From a checkpoint of a small mixture-of-experts model trained on Wikipedia.
Size: 13 layers, width 192, 62.7M parameters.
Below are experts of layer 6 (counted from 0) of a mixture-of-experts language model. Rows are named router (the router's row for the expert), gate (a neuron's input weights, with its number), up (a neuron's input weights, with its number) and show model dimensions 0-63. Each number is 128 + 24 x the weight over its row's rms, rounded and kept within 0 to 255. Numbers have three digits each.
After each expert's rows: a language model's description of what the expert responds to. This comes from a sample of Wikipedia text that the model never trained on.

# expert 58
router:119127109130110149177108086124112136133108148117123078112136124095137160144168164099115107094148070137148124123093100144099133116075127122125170172103135104145151157128172130115111097137136133
gate0:099165128158145108115122163148111133102153161142143142135084097146160105148132143126146110086149090089112100129102155144177101129086081098105114122113089141114094120140185172118133167120122118
up0:165122153104136164176149138118112149092146110176132130150135151122120135113130115105112152161133116138146143130164078140092118149141122114144116127117139090080123128156136143148109135093161154
gate1:076153109148146121057152156140115130093104105118101160144113156150129151113139137119103115093139170141151124134126119136126112139124090132093098129132120055140140108103094087135070105108122128
up1:083125145125133138108118108163114141127127148147116104137078131122145142116111100113130127143101141135127163121133097106110131128142111163120097183157133173172135131089110118100116120108157099
gate2:126148122141122159147139115109140115169143124160155096130146126146107115178118130147141102126099125116102109103099096132104175130149117096095131105169150151094144123156093129130087125114139145
up2:123166103096138106137182086152133155103148128180111145139144115135137107159141146117089159138110152128112170133117154114094107158153109142139115097163101120137147092143131161142122122077148114
gate3:132124128104140126169110149093115099142103106129112099104143156142093181137176120094136117145076140169115159108136069134139129129101110166160152126129180124134148127142085104117104131112122168
up3:130135109141110100162159079169135102125139139152148134103189099121132073139104106149165086119115084068094148109141130163075109168130102156100106105138117141143151156148122151174118112110129148
What it handles: Closing quotation marks, opening parentheses after names, and pipes between table cells, as in "Whitehall", Geomatics (CIG.

# expert 38
router:159128121151148148170126123120131158153123115121134088104117153103112149125155118104149076132174101125138116121142083154081093110148116130118153167128151133106108132158165116131130100135156158
gate0:118125168163168154098114100145143089095140165147126107160162113112099153125129094109110121118140109158106129130125139105122114143110091115140157131159103124197115141120119159174083091132160171
up0:160140117140118065116150110123163110105158123129153129120166131163152097096140137142129124101140124116089130104151152178135112123079115149115184141127069128155150159151110162158138126144113146
gate1:147120115183119186166125137139156129143142113109114099108107099073126156103164097088138106086127102095109128125120096143130131146148115131124154153114168139115120160161144126116125137109098164
up1:147112123147155139163135123132140110102150134102144157122151126113109107125125082091167114151133152151069111160122130194114109141158139133129127117113109139123151114142113119091146144102103170
gate2:133093122127147114094114126133163131142138120081139106090133090168097173109110096138100161092117139130128141096124094173131103145131088146121136127118158129096132142118102138108115089113086181
up2:106111155123128124135158173165142112118154096125136174100169138114159172085155117160110134124108106113166135151121094149146143113139114128122087143117162136153128175106128155121136110070099133
gate3:113117141115156144124125146173163113111082100141141117159155113122146108150129128150114099197101144127123088155127138097083127100127149178141125123140101108187115103100142126143153149085162093
up3:119105119122148149141113130095119144090131154094107153152098184126125140132152121121113127113158120130153126170118168104162092103138082080112177177110145153120150132101138106136117124142120113
What it handles: Country, state and nationality words, such as States, American, England, British, Germany, India, often after the or in.

# expert 23
router:130118127121148127172135125122124102152158147134103069090129111095120164132136103105147091144182083112148148115121116117095100080136094110169167113097159104135127132136136138121108085129151133
gate0:098120149110171151133104146185112107134102106152125129138127113142107122105152126130111165111097101114129149145142128205138142081148118125104138147096131136144151136106093086107109100192120146
up0:096149119130166147126109114096135170121097120113162168116123169098125091126156150137141111106174099121111123146106149117125106128138126124127180152082138130074131127103130126096145155145140190
gate1:112160089133141133142143116171135110132136101172087160146168108135121118190120131119157125150119152093111135123167145157123130133117159152112147096119116135099124069135111077132124151116165162
up1:107122108121154136114120110119128137154153129148143151160132113144116140143112115180143106117128153140097169075132113139173109102174114131159154149157125084099146152143186091128110121144114108
gate2:135168131163118157131129138167168158135099133101136113128081155104076123150180148127097074146122128115124136151129094168105148129105124099104117117154177123096162100114113127144108124122154112
up2:139109122109117091094147093106137142149137128134172102112133132043144111148142142125156092150106159116123139107140133150122134162078158106114143160150140111158139135113136109128150100099113109
gate3:130122129136090172150125105101147179142119116092120124097092117120131144094152117116132169117192110087089145121113087134103113117133132142127137109103134178167182150158129177162110139137116146
up3:138118144141175110102159136105118143143122103077120140129139148133118104152146120126121125143109102169189110109120111054113144141106152138104119145151155110149132144103179118089150120117133123
What it handles: Bare space tokens before numbers in tables, dates, scores and addresses, plus opening parentheses mid-sentence, such as March 1503, "(including".

# expert 40
router:095125149115138176161102077123139117171128092108123099140089139118122169124135151118111131139144093104153164122102104146125108159119133107174171187120163119146140108114127129137113139115160139
gate0:131127134124103109132187195136165143142149138096173099106141140121117193122148126125120114076127137091135136108168079134131101128132116117093112172094154106117106104142145122142133170148119162
up0:097149101151125087060147111135092125100168113100172128093157142163105110162114138143117083140149138117135111107114141170136070135161097113114106128106093128118132113126158122155163165077166081
gate1:115155126122113114146131089138112161129126117135131134125160122153127132141152157138115117168098124119114140129125091117104089135127168147131123107133156155131116131127148162129140199104123174
up1:125152116138104127073148101134141126097085153156152111105166140123106124149150116159134122117152144177083104124106137096104130121126123171093131121087094124127091086121133131179105151093115120
gate2:135132115119123142143123165127146083123121133091116133150138116115128146092174120112143132064171110075106120144063143163129122075151058125148182096129087123104109106136086124130098115158115120
up2:136122081130132052111155158139125092138146112100120094124123141127137139133136146118140095103145085115135089114103133097138077105098105129155108094112087107125085122105143107172096133126095121
gate3:154103149149117101122168120183092096086099141136112146128120114158108086132150086115111141125126102113149104161114160147111149142139095142095099165123171105142108106141114087087114109115107093
up3:139125130163099123129141159106112108155141136146154178144139144133129130113100098110108131100124102115141132138104175161137113127136138124129083151108135122115139121142143137141127159157124140
What it handles: Periods, commas and table pipes closing a clause or abbreviation, often after a number or name: "gathered.", "v.", "Meanwhile,".

# expert 12
router:110147129112153130145118150137162107123147121119132082103129110111077144119107111113112109145179079115144165132128103131120119094125101076145181148130119121106113118144133100137114093140157152
gate0:067099143135116095090137119167131091133133124115127203152156130182101135134151101148131161147119151160179160164084144102163136123095132131107143151131116119122116109122143129137144143104110148
up0:089089104146088114147120130122131078133109118110159165173111113139126115081130123143134150133119124116150123160097127147132156112112131133110120161122131113132112106130119086140123143137091138
gate1:094166127138156121093118110139109107162114107199116105178131130118104118140142132091067153124094131131118126140112098127147161112134136102108129119130107115100124102118151099128131122146118106
up1:104170157116115128110132187125159125148098139109132123172133105167161144083111106110129142125100149131095131146104089136179138095159116140114118112088112151174148096090143153129099132151150124
gate2:087151172119105134089138120086119134131130127119115136125108131098126149175128128086124142144148131117135152119092114111159129158153137141140159157126102176151154113087120152161120103161155155
up2:126112163104171157136133128119140141116114165188088119139157149086168114165129123149125128128143151152133127148079149137131139109160142140133155092129087112140132146165160157110131133135123105
gate3:108105127109167120088102143133104120117165150116155158168143115117109132146123108135136132145155137123126162145102119126117127128131135148116101085109161126123147161111140130088117112102109128
up3:135109123129192109105111140098134100109167161140147140164124115114133128136117101119122123169160168099129131150114119106114137170153123105134130136121198134144142145105146140119137142095133123
What it handles: Standalone space tokens in tables, lists and infobox fields, often before numbers or team names, such as Pages: 341, Episode 2.

# expert 6
router:124105143132144129147122113129138104169138105100121126096147155151108165129113132096135108125141131141145139124097081115138129121098073114169119161166130155120156124135128149159141103161137115
gate0:089168138116121139153110124109086136133175095083168141111155084126117118077136151119091130162080163102155121115132173124160102123120106113114127137121102172147121174114130102120106072086113091
up0:113108102111142119123100161111191175110100092149141105118122096166104148136142155137106139145160107111136123134117130120099105162110131117145162111085124141120168113113153111108125092125111112
gate1:134097113107142089142134130101127113120069133077167099093137161144129130093144161110154097087139122089109139135168160093108115107128151111110102140116125126132110131139183125167156173118144122
up1:125165143158105145173148113148127111103159115114122151126123149104131148131128121148136111116112083151118130092093108138136114131101102072127214203113156116126155152120129154139101110132115123
gate2:113116139154098133125133142153151128121127113174164127156091140115129153141160126114126184105105132116161140134171097095136131054149151115107115107098118147130177098169087144135133147127143092
up2:170109106157141094155151154178155110093135088099085118118102117129116122148142155127145124088191165115080148145135123112146146166130131174153136117093123148164155141140143128131156119130125102
gate3:138142116118135096115144149103144114120148160094127161099158134123125127143132120098121109132098120161122120176093129122101163117116179144058176122171063138168169102099110127105173160154127162
up3:126128143095130114183152109153118115145127129190129161106157146097135114129114139109118106133132154134117098149080129141163140125130186117100122148131111120162098167108151141137163098146124095
What it handles: Word pieces just after a capital letter or word start, often in names, tables and drug infoboxes, such as C-lin-ical, Mor, Ph-air.

# expert 15
router:129149166122141143188116124141157133166148142099140124076117148103104145122108117128132122154153130115135130101119101118130139116104130132186141172122130157142123138136164126127130081127126099
gate0:123173133102128121138157111127091150117111131138181113119087137148121096209132171101135104123116114110126092110151126120157123109110127129146133109106137123137143112103092110111118146172109121
up0:121106147125062144152178130121122133114145059143112113099183101144139096128140144097117127146170113133111094133128125123092087148126122124177141177169066128182139180123132144131112091182105116
gate1:130096091139110118090104105118153105145138140113177118134149117141161092142116125092115138155122149112145165083103103073103105140136130087114118142146132120112144166142145132115160114134100098
up1:149088137142103121121142188145152105195135124123126149140123120083107125161089141181117128131161158127127144114139139100156144113142113106116131099142159146151171127099144147089126106134132131
gate2:089119100100111144103124153130160128113126151154110098115141142152128128111177128134124121153134112139107140148128125111101157117112070125119107165181146140162187097140140113165125118156123091
up2:103112147075122158154139139121147119124122119140103156141129140155146168156125139147092145145115156157128127132134151116097147122108137123111103117173118158175142129137087156093164047153112093
gate3:158144093128105140133093182107161142177103097165143116156110116107073142160132108115144123138150161094172101123143102115106132168124138117126119093120109184141140112142138144115125120137144139
up3:138165056128096146125128158078151118155116200112168100101102138139121093128136126107125149148111126131156130100147103121143138169123145087148153069148145140087170114155160156088153150105136128
What it handles: Digits inside scores, dates and table numbers, plus final word pieces like bye, thence, based, depending, Majesty.

# expert 17
router:128100117143118138164114085144136145149121138139146091092142137100103124139156167121145109145138084109148095109104120162092109135087139093155162171123113141088137153152117091144108123145162129
gate0:086132143130133114078151188133105140104143110126097131165115129109152111136096122138131131089105167102126130154131147148141105123142127141134122135134126128149121131154107117117106106113126118
up0:112100108139134119128117101123107077141116129137159156139145127154094126134094110122110125108116144160128139118126149134121115178185091166136128110121128125115085076130124127108164139135170140
gate1:140144131105132156130141139158092104098166110148111172102135125151112140140099103137135074097075143135088078151157143121111101162163113101105109127135122081098105116096101146115104134147138102
up1:166150121110122136144119167123152143162146106135113114133150145137150114097121095110165149112115142122096106178104136129127103141166132124137146121107122110146141142123128166110176123146124098
gate2:110164104129131129133123128125118097151174143140140148112111115132105146088103158120095172141128120114173125112127114110118153143119190116126073163158131143151131131133132118091139126162128127
up2:170126123104084123168132111140151112148065164109111183128156138143100117138159160165099156139128075131137113131144152128131161115138176117090128127098102138067186117160102180152120136092130148
gate3:144107163162135114119118141134155114153153112105135113129099124135123139122138142145090134123112095162122150097124080142096156115098121111161119085116133115167151116098121095136145106149119103
up3:116148119134116144110130118111092113113132150156130120090131130123123120149150136101136110105146077100126112088128124109140092153122114129138139170128111155115171163139125124125126150186150148
What it handles: Middle and final word pieces inside foreign place, personal and Latin taxon names, such as -idae, -burg, -ski, Poit-iers, Seychel-les.

# expert 34
router:132118099158139139162099102156123128135163123141111153120079169123112154138150133100094075150145112113114147104131133111129099139095097107180125142097126139115186133146177124135155107119112122
gate0:123115139128099122108095144135098103149163119144110127130131130112122160168150086112121088120125134069102158107101131133150119134131124091158147173152108137093141154121099116136092107147061116
up0:113143154129159147143084096132172127155098137117081139119161131105147141069114147124149106119141121153128092164145147141089147151149117127144134103117136135096115108118110141128103126120186148
gate1:138175130128147144136115101168082158090128180141148107166180096122108167115104098155158094111120114157113140170115117113140115108165128178134129113136081136097140112134153128155097142161120160
up1:108118186114126115118114148116141125132130148120100101152125169154129127092130104181132075088130119154158143142109134132147073135142116177152124121118116133141136115125121162124060134125139168
gate2:141106093139144159121141130110145126125112116124154148137110148151135085120149137120127128131162113150119067108091127151129157138142187092085174143120154099097170114111148109116134125121099190
up2:149066111131141151141156110124102127122126146100151108131115092128194148105105148139110150134097130155133085109148161160125144123130117131127089116123167149099149151092122171098137170103077130
gate3:126112157115117095143116141123123107124141136125127165152099137130091141146180119129141117161076109067134142080144106132132125138131109090120133168148101127102095113151113132161128173154105121
up3:146159127119140175143110091110158149137101099140124091124135121101131098109113136142154153143169105170119119168136153092133139096145135139108124101122150141170126137101128148114136132195160103
What it handles: Middle and trailing digits of numbers in tables, scores and ranges, plus count words like several, five, seven.

# expert 52
router:119107087151111150160105117130158132119137132155155098134141160129089143133143130128111102141152095075151114103146118094105105110114111133124131177143193119131138131146148149157128122133123096
gate0:116112116125100131122117132096158151143152153107123095105119115054160148102122113102120112127093124164167113117147145145161144152124123080168132086130082113122132145122106105132163111126099112
up0:119125146126142108123176137150096120107178122142133095124142109142146096079091100114121112144140103175100094140137129099140184132128131154145135123143142123162171111102135120114110145145110106
gate1:129126094156148158138107122126134140124140151115154126129138140111105133072150104105135115131140132116107105100120137147112138190115110131144107127148177160137090141120141107106149146121112165
up1:163105161130118156124131152112096081120100107128100141144119093120143133121117086145125192161103086171110162116116137168106130121144095132132113122121145133169143169136122130123144107147153121
gate2:159117127157112165181126119128168151122081151137101109113130118126110116138112111102123134087116113132103141150133117170147164098129155114123155124117152122090151178159130119101146100145122142
up2:138119131131152082137140126161141124140175076111148155133131130190112112142155121165108123198127130077080136094142144132167138128127140122126108142137081139145133130122137110123107134131120147
gate3:083117139116116119137148120122178108115108083124166106151129163143123073139115138122096148139120141141121104095082132104164103151117098096117097135134095117149128167139121149130120133185129087
up3:133123129126166154131129140156151123154117169142092133151118114150117119128085075080132095174147153134116145126126116094136181098113178146176105132108145152128131116063123168148130124153134121
What it handles: Last digit of years in ranges and dates (1944, 1882–1898, 1961–62), plus coordinate symbols ′ and ″N.

# expert 51
router:112140116139131150135136123095180125163145105167122118139125142114133138126142108105123145121143115140155130119090072140122092150111088093097161136143147123119178093159150137139128103108146088
gate0:123186130127158159136137117109173160126147132105058084162122130113133170097123184149109155153107119132126141100085160151183105092129130158082170159117098139104147116160127119153136144149104131
up0:131096159127120121140158128163142131070136122187115125145165144118139141125112124149098155159096115127112124077078127160149110134131128127114100145123121106156133145139129146176133104106090086
gate1:104088086110159134131112140154154167098096080097049081115104116118126158152162119142110138123099121108125150109149143162148117072114127183139118138132139182141127139156140127131110135152093154
up1:146144118149103133121177119117124097150167164144186171133148145135107104119119112128153123141144097131176092139105110085083143171149116081128118114142139104112150150087116153129135111091147113
gate2:139139154094086154151154163102164155107151134143144153144115162110125137094119140124170132110147138119114153128174054096108118108124138128123157115107087153137119096114146150101104138135096152
up2:088157130173129132106116119122156098136094109159094132125111127165142113150116094161113127114110127137159120086112178123144103116146104156134138169069141158092146133178094097137149102119147107
gate3:116174117148145127116155129148128147104162132130133135149115127155144117122152153157134127178161134166079135127078147120092103159111104109153148135125120175140108136124110161138111170123082110
up3:154167169124143102112152101139111144085135134129104106150100132119126104113141129151141136159114155143104128129067123162112094159113119152133127143154114134101115149125134134159098161126067112
What it handles: Prepositions following a verb or noun within a clause, such as appearing on, debuted for, used in, member of.

# expert 35
router:107093138165103138177106124155129123138094141106099136124091123144141136124131134085095092123108106116144123110141086113094117113132092107160145141136184143149134148150147129157131109138136110
gate0:140110105131119114133132087122130102093057119105120142137116155152117125161108150119154099062076121130122094142138133124098143116104142115107108118123163121135117156153155135160124176148142134
up0:134114153120121112122122128146153107115151114093152174115088146113101168138163101155160173110140094141146137110138137129098125141122108139096084104137133113120105144116110102139128111127112083
gate1:108152160132121125163119120132116147157152119133112106130123117132100146090154106147131133126109075099115089102111096140109155081124120118141135119121109143137105112133104177110095087151131112
up1:121127083159120138155136099115133122152110132114130138129146110109142148153120153097125148141141087140146153108148115100083149121120172168150108131099127086126106086106147126150148122077186152
gate2:090142076120133108131111118103119088121139096133195118123117148147146096123121150104092130139086117125123134106122113128163131129107133092116114139164090130083131119129136139109140123135130150
up2:185093155138071160135123124108132134155118184141088112137170116109099102119114126123120125111112167116129137157105165136138154131124106096114134091136097091113140117146131139110150131093103091
gate3:118142165129109145162145134126140134117141139099140120117122130113143153122154122119124129171134148180128125149097082120097076168102088123160104169117134136154103115126094141130088119105095136
up3:135093118143125180172127111129119110142104131126124127135156154132100155101119123084128139074120107122127152145169102091116137143124130118136115149131133134140115138111129094148112099117143154
What it handles: Month names beginning dates in lists and prose, such as May 23, December 9, plus == heading markers and score dashes.

# expert 55
router:150130120129109172187134148117151096131118175114148099107149150122111138100145117071136160126137101147126118103082100148130056111110100132169151147138165127120116173133112109132145100129136137
gate0:157105150110100161117133159107148152109120146145149087083108115128108137106107157105096123109133113127106092131120137136121128097165096137119139107142100095124115092094117162197136090125140135
up0:103135155116129150120134122124129092140128121112124098100116117094122114139126152123161119120101103127146135140122098145123142087127112139129125145127150142150100130106099151135079114139109142
gate1:097118133134138138135075137120119122144138137096113148160108160093156135160157159147133163095155075127146136156148145167133133118142128062115159120117146100115153140068078080130132096177100178
up1:139113162176135104116128094122137154137119134164137115135131096104098119133088118126131101165108177128145099109123094105161143110114165178144089137134092151141131101145168158139099166115150114
gate2:135150149145122134138104118094129061151142093168120103063107114086134165114101117129164106103126113103109133134131127172129130149144131141115129116134148156149130151119136130097077139153090148
up2:156139098153140120144137150102137125165133152139137073163118108117107114117148115111124147096111100146161109108096098094112143141121149102130106121123157147122104106149115123114137165137141117
gate3:097154099110126146113122121126147104119096130140101145124089115146111151134159134124089158130134094077117120106112136117123107176133129139117153116106113183125143139090129125145122120112078129
up3:122118150118163099126136127120137111126125118134099156137096145081118072134121115168097127139119127126164146195105114141164116109124118095104182143145116106170131102107168124123151111140182075
What it handles: Digits 1 and 9 starting four-digit years and other numbers, as in 1934, 1868, 2014.

# expert 9
router:113101133121147150160095125103156152157111144145138115137109157112116161102138152124132090134157058113128111135099099128118153106093159112131154147122108147158160126099115103158093116157157131
gate0:117123151135122111145118145121121113088132138128151155131165150179127155103127116139101177102131147126108152117113119168121155127157143145110109106117124133114082096180094124165133144115128147
up0:144097118139142103148154100129159151138130112064097115091121143103145085139162175100138129098141139130145113091132137076163157112122129150166143165123088078153165129097152150139128125121108134
gate1:105119103128128147125083101122155148114116112124137138137138124144134116102144158113141152159149116149141160090100128115163091102155127162117186161077131145142120138116108121129146110159125154
up1:122093111118146161073124146121162094138156139151091123141094148140107151087119165091119152143153153096095176107106155113139132109137163123130098129116137118116142098121133138125147132128112114
gate2:148134089109119153141103123129128158148088110118120065138134131117125165098148108175119140104089131135105142122086112086109143092144118148106152124116114154139093105111135077120126136134100126
up2:154118123149172121095136145121120100100147092118125116129134117102177089103091043124137094169112133143124146136036157079106185131134159136188112134145154103139107142118125138155126128149140117
gate3:139109108170129097095195161132144126128145106102158148150147104149137104116087101109123145082124127086131088092119121114127147110137140116133112123107143128141159162139105071144141108112118149
up3:144111109151116116140112104106088128164094131110108127111116110116161154141102179143121116094114115145133143123159152170137144162109173091137104135119092129106107191151140113071109093057116126
What it handles: Pipe separators between table cells, plus semicolons and colons in lists, such as Census | Pop., Office | Name, 1200s;.

# expert 11
router:125128120153167173150121109130159142157138131130113116092138165122121141121136128130140137170155078142154139102097069128113125133107099097138181158123161149094138151134162133114138117128155140
gate0:123120106075145102123147134065154091133147113126125102102106133172147156148097145166139114088102121152106201109133124130152123108159118143126149118106120116119108122152129135117149121166114134
up0:138126108101138095122125178156126132135175129156127116127080067121152145130158146129091127104098119130107127133120138162153101133152154146154166117093104113135120108115113155121138157130113130
gate1:130117154120132106151119151157119163138098121120138157121140141186104090156140122159133127157172111121118071121129110091120088149152160106129177121120142125155138150092160139111110133116151152
up1:104137121084126178128071132102196116145114125156096113177129096133127171106148120144121125153110124139113121121107126181089151127109116144137147152122136164092122150127108156120122094141142140
gate2:135157169105121141114149135166138121099102123147123141140137149197137115108131171141131131108112165105171108160130142153116158119148136164108082108117132103134144077100112113129112170107138100
up2:119109108141120099108154110122089122102108097102146126103142138141074133111144146147116145095096144157114113123151193114123154122100155107091124142147100112091129080122133098147140168107101116
gate3:134120154105135096099145127149099124108101126160067127117144110137136132080137148114129165151105164150134135186110151099112129100139144143128126145095123152117140095133120117153159129088156105
up3:134136145135119110157142121128134080146099102104120120159107128134111103151167106117126130095143117156147108137186150165116143132133075119100156097215124113139101117087120140103133148113104096
What it handles: First word or word piece of proper names after the or of, such as King, University, Fort, Strong(bow), Dun, McC.

# expert 42
router:141112121140147103131129126132129118117123069137168114097119138108119122129136134112129099144140109085146092123079090148111131114108131146155135186131125137139140134132123075131114097117167100
gate0:141144135139084099131151152142118071125123154128133135143124088181128120123104129082106142125124167125088136135145099083115119159123145155131125138120128113108156116174110110130126178098115144
up0:118115108127111130139110106134160141137109132147104129125112154111104077168144129147122152111155116130174077082132147139203153168148160108110126094108109132131112121122193122134129119131135107
gate1:157140086121101154116131110103138122119092148093135074105121149128112146130189167134130106133129131131164151138122099116083127140141112143086125129136102097142140120100178114138124158144143096
up1:162124114130162129158113078168072133075142151149160096150127139125148104138119177118129114108102152113167107161113153121067066118139091141132132135147125113118104125116132123118138162130136118
gate2:138151132142143119144103113110085116156107127108083148120095161139139153136155103155130151103120155175135134183160141105096108162120125113143093146095154074102125077116156131159111117162116186
up2:125136105130140124134134161092136160147125114128114112112091150155153088164134147153131158125126164094111096130149162127138121115148129117110132116081105143098107118125131112130161114151102103
gate3:150140085091127112131060122128094098152108132111146109117152109133122126117171115123111123134115106096167124137045121127135126094119142119109127071105122143140087103141125118130129164103137119
up3:112136099148117123173129080108123155120147104115159135133110156125181129136093145122143094106119119093095114137125127134136135118122156102178132130163141092108106086078120105122094104084130145
What it handles: Vowel-heavy word endings and middle pieces of foreign names and places, such as Son-ora, Čerm-ák, Inc-as, ward-ro-be.

# expert 14
router:119111126141142136129109142131148169168146095154137121069111145110121103154153150120109105119143076107133094092125105126134121128101168113153137169123121160132166142154139103118149082133159127
gate0:080106125115144169091143104149108133129130140081128151108130146123129155110129110152175088130136136105156117115129146096103120122100134061099076089142155111117109117138144106132099104112162134
up0:147172146154165128134092126099102102118116111145100110140111115125148168110089094117122098127107195125118123119152128134161108146160090179189133142176160124070146121141092124126140160120116151
gate1:102156110130159156146098147100144158140116112128095137086114073132172135154159130098080109130140120134095104111077157159128108140134103138162144118139130161108148129134115118140144102155100128
up1:159137173156120097170136108136146127123124090132109122094117104144124107129117108085149132170156143106110138136138121168112154144118161139151141146088103117114134114128191179112173143079128129
gate2:134109132125105148101129112150106133125104135145147138130174212191101120129103110154165152139113138100167096099127101127103147139083151111130152117108150122168131134125120173136117128168113138
up2:134139147153131116180117134127161128106139120133080113137129070142140127128131130112077154145150140125110110142145113126143138109128109129140118159148130103149110119154122137162151113102117079
gate3:138204099112139148157128161088150144126100151151155119116107113113152192133157139113129115114103091143094127091127145126150160152149139124165110139136124117142163163132110143111132133112135112
up3:101116138116117069099134144125070140116114113107162174141130126139119105110121157155157135117099128129128106154086151132106111099172122147077116148116097137121139137093122106149137123147115098
What it handles: Middle or final pieces of split personal and foreign names, such as -ley, -bert, -ić, -retti, -ardo.

# expert 27
router:127094115133154121108092135085162128165125101106113110123147146131126104102144113085112116128133075131153108120125074159139129150110091099128157155125147115112189144196160114123110104121103149
gate0:102070142136115136116121091109115146134123137147168154142131115135138136129123117142107123145124124096170167141083139131076124143123125105113128126137127089121149130141119164183196111126142151
up0:109175158159126106111116122154119148082134106155077154156127165144144093120120089195117095159126142144121111149072120124108107165122151133161149114123119138130081118154123133160109120109143101
gate1:165092131156087115120113104104104117093158128092172148131134125106127119117127102115100137125141102109125112090127137162162129105148142145127123117146083089134142079143104137144135167091108159
up1:124189147117160132121134108167117101126116126163091165153113120103135106141092135138098123122140163138161131195087131120123112121130135144131113096110143137152106139103141156114151082095119105
gate2:174104065117136113165151088135113133100167164146126120114116139119112111153099151149090113105139090110153126118110116139086164128113095103145157116160132108099110110146158126163168116094159119
up2:109098180113129125152087124100124108186113091124138103105127144142104105142119109060132122137137114094144146138146133117117140114124142062130104126119136112098174142184106138108128125098150131
gate3:135088141119166116113081138128145142138152081072128161097080114138109181114139099117092133151150108150113142133136066116143117090108153119119125144123161194157123146159145145122142140115169149
up3:103072081135119128117168137138128140135126120148165134106162126152132112152124149149164146115148178147150163129149165127117087142149144156157113137094141161128112114115133118155164132149135133
What it handles: Prepositions opening time or source phrases, often sentence-initial, such as From 2006, By 1932, from, by, between, since.

# expert 33
router:120107120175152148136134123122160123172171109163116115104117119118126158160127131076122126125154103102137117074116084131141127133106155081153120194138116134126141154149120123130111096142135147
gate0:146123145078162129078160106125161096118138121140174098134095149139159102122133120106145124162117123092147155146101120127148176107138104150112132105125134110161135128139169138110146148130151136
up0:134093118119139130137136109116117194127097123152140130096164196118133145118110154113152084099154114138153131113137090108131108098150126100164124094169143070168101128196099101171090162159138190
gate1:094154144176083135101103149118192089101136120115120125168141097136123127127133089136109151134161124166078137120116102103158143091131155114138104056155153161113134141113125128115139134139090154
up1:178122096155135122131141155148170117150125103112125136143144151152190174125140147120125132122166133103091103143120114121154105097143114119133129129157124142118110109122150146079136148160120164
gate2:117118147133169130126108128101111112172139106177134144120154137123139118156094127114112153137118127072153097111131131129133171132166156128146076171102094162112159175131093110070084104125165121
up2:160118138126115152093182118126110131113139149101132122171147106142149103123146142113132118109151164116079116142122139149144153148149102163095127104139132092146076115094151153135150157127097146
gate3:166152111167093082131147095124124124125116131097147173135145127146139117114122161127118120153109151097119110107164113142128132115116152128173121116103104134095117122102139121169162130136055131
up3:133085141130132129140172137127154150095139140146119152074167103167127118157127145113170179136167089137077132128134090123121166111134167133073117156148130119133149109159154133127148102144133153
What it handles: Middle pieces of foreign proper names, often after an initial capital letter, such as Xichang, Zedong, Uruk, Sasa.

# expert 29
router:117093115163157167162104101138143137118111110138109108110106135144116120135152147110104098113132120135092116126130094138103153123124120111178120131132117102120137167105180102161146123110149135
gate0:160117115157101145128153118094086191068120145116153128107181151188115150148087115163159137102156080086127087132096102159119097106132155072115136112112127121130100125177146144167121100083129145
up0:106147166128124166121147148106094103147138147119120097126107115160102114060069088114068156174119180150122108148085090128112135083116124171134132156135177149139116117119134124177127105112162120
gate1:178189130174080161129132139136156108128138156132158153159151130091133097107108151090138136089116134118109102121130092113146138132131130117130149116122107098139128118130135121157090095095109149
up1:124123078130137162136169162144101137127158148107172126138095103139106107126087156111130106106121150179152135053146139112200149113111150157133147115145128163075111076157146137153142170148103147
gate2:114115096131150142106182153101134115140103128125152145077188138179128155096105148109128157105141109129097125163129151135163150144126132117139177136135087112108127143106117110138132114153117165
up2:141154156134118071140123113091145147112148131125124128153095124133126142153129100175130120137126159099152145117128099134139130120128123096125124088096166094104120142136099148116137141102086117
gate3:124116099093157173111143179131136093137104104095123151184121159150145091115129154105124168156094111167125082153100114157160139140156195101115102128122147131165118124102152145129149161179111142
up3:101117141116125123127119115149109116107140090153106155081116102121099150116128144143103104122152165126120148162184144099125151129099117100132118172127134133091135112115124140122139092142124095
What it handles: Leading digits of years and numbers, especially the 2 of 2019 or 2010, plus quantity words like both, nine, including, published.

# expert 22
router:094111153159112110168122151119137121125115128108116102137110160120102123071134136112108138147115109138132147071105097108096126133108089091138131175142149138128113164139133101180115108133105131
gate0:106152124118129099076132133159156155146145151170128121134157163133100112083145130139128150116127129129168140165135141111157155102121127152121129143096131132129072121112126115120146113143133124
up0:108131152136115132110122140174101120082126150157111093097166114102149104099105088097169127098115091126152113098125120139137137149137113096104155131128141088106155180136110116112104096142096155
gate1:107115142144136144102117140118124133157139106114144139091095144163089169126147088111120150117141105146136155141119110109118104137097111111157102096135132160130132086122145107123071141132140120
up1:134103083091101144108134150168153073086098133104136128130118146110173134136136157130122102125143151117130119115098144104099106131099150149127113132124155137160124146106125117100176131152082105
gate2:127098151150160124140114137065130142162153085107112176144091171158138097140125105108132116106128153165142139102138127150161123156120108067126125170132129143120152101135122114139171129118140141
up2:151096162118123148209116106101130167110080187155148138162156125139131159080122113126198143129129097153095108170105107148122117135145171151132150098124133152093131125100095146142114127138136131
gate3:128136132100110175109142077101128154115180160124192107087150128141113100127111095171096145148111090112106163105121085112149141137093160173120161118151124111145157149133175101108104089151108100
up3:122143178084125139117095184147128156117089119167066101122105125148124107149109139105143120126156129127125081112131130128131078160154111145150125150136107154111183089141129144122132117118169138
What it handles: Unit tokens after numbers (ft, km, mi, m, °N, UTC) and punctuation in infobox, coordinate and table lines.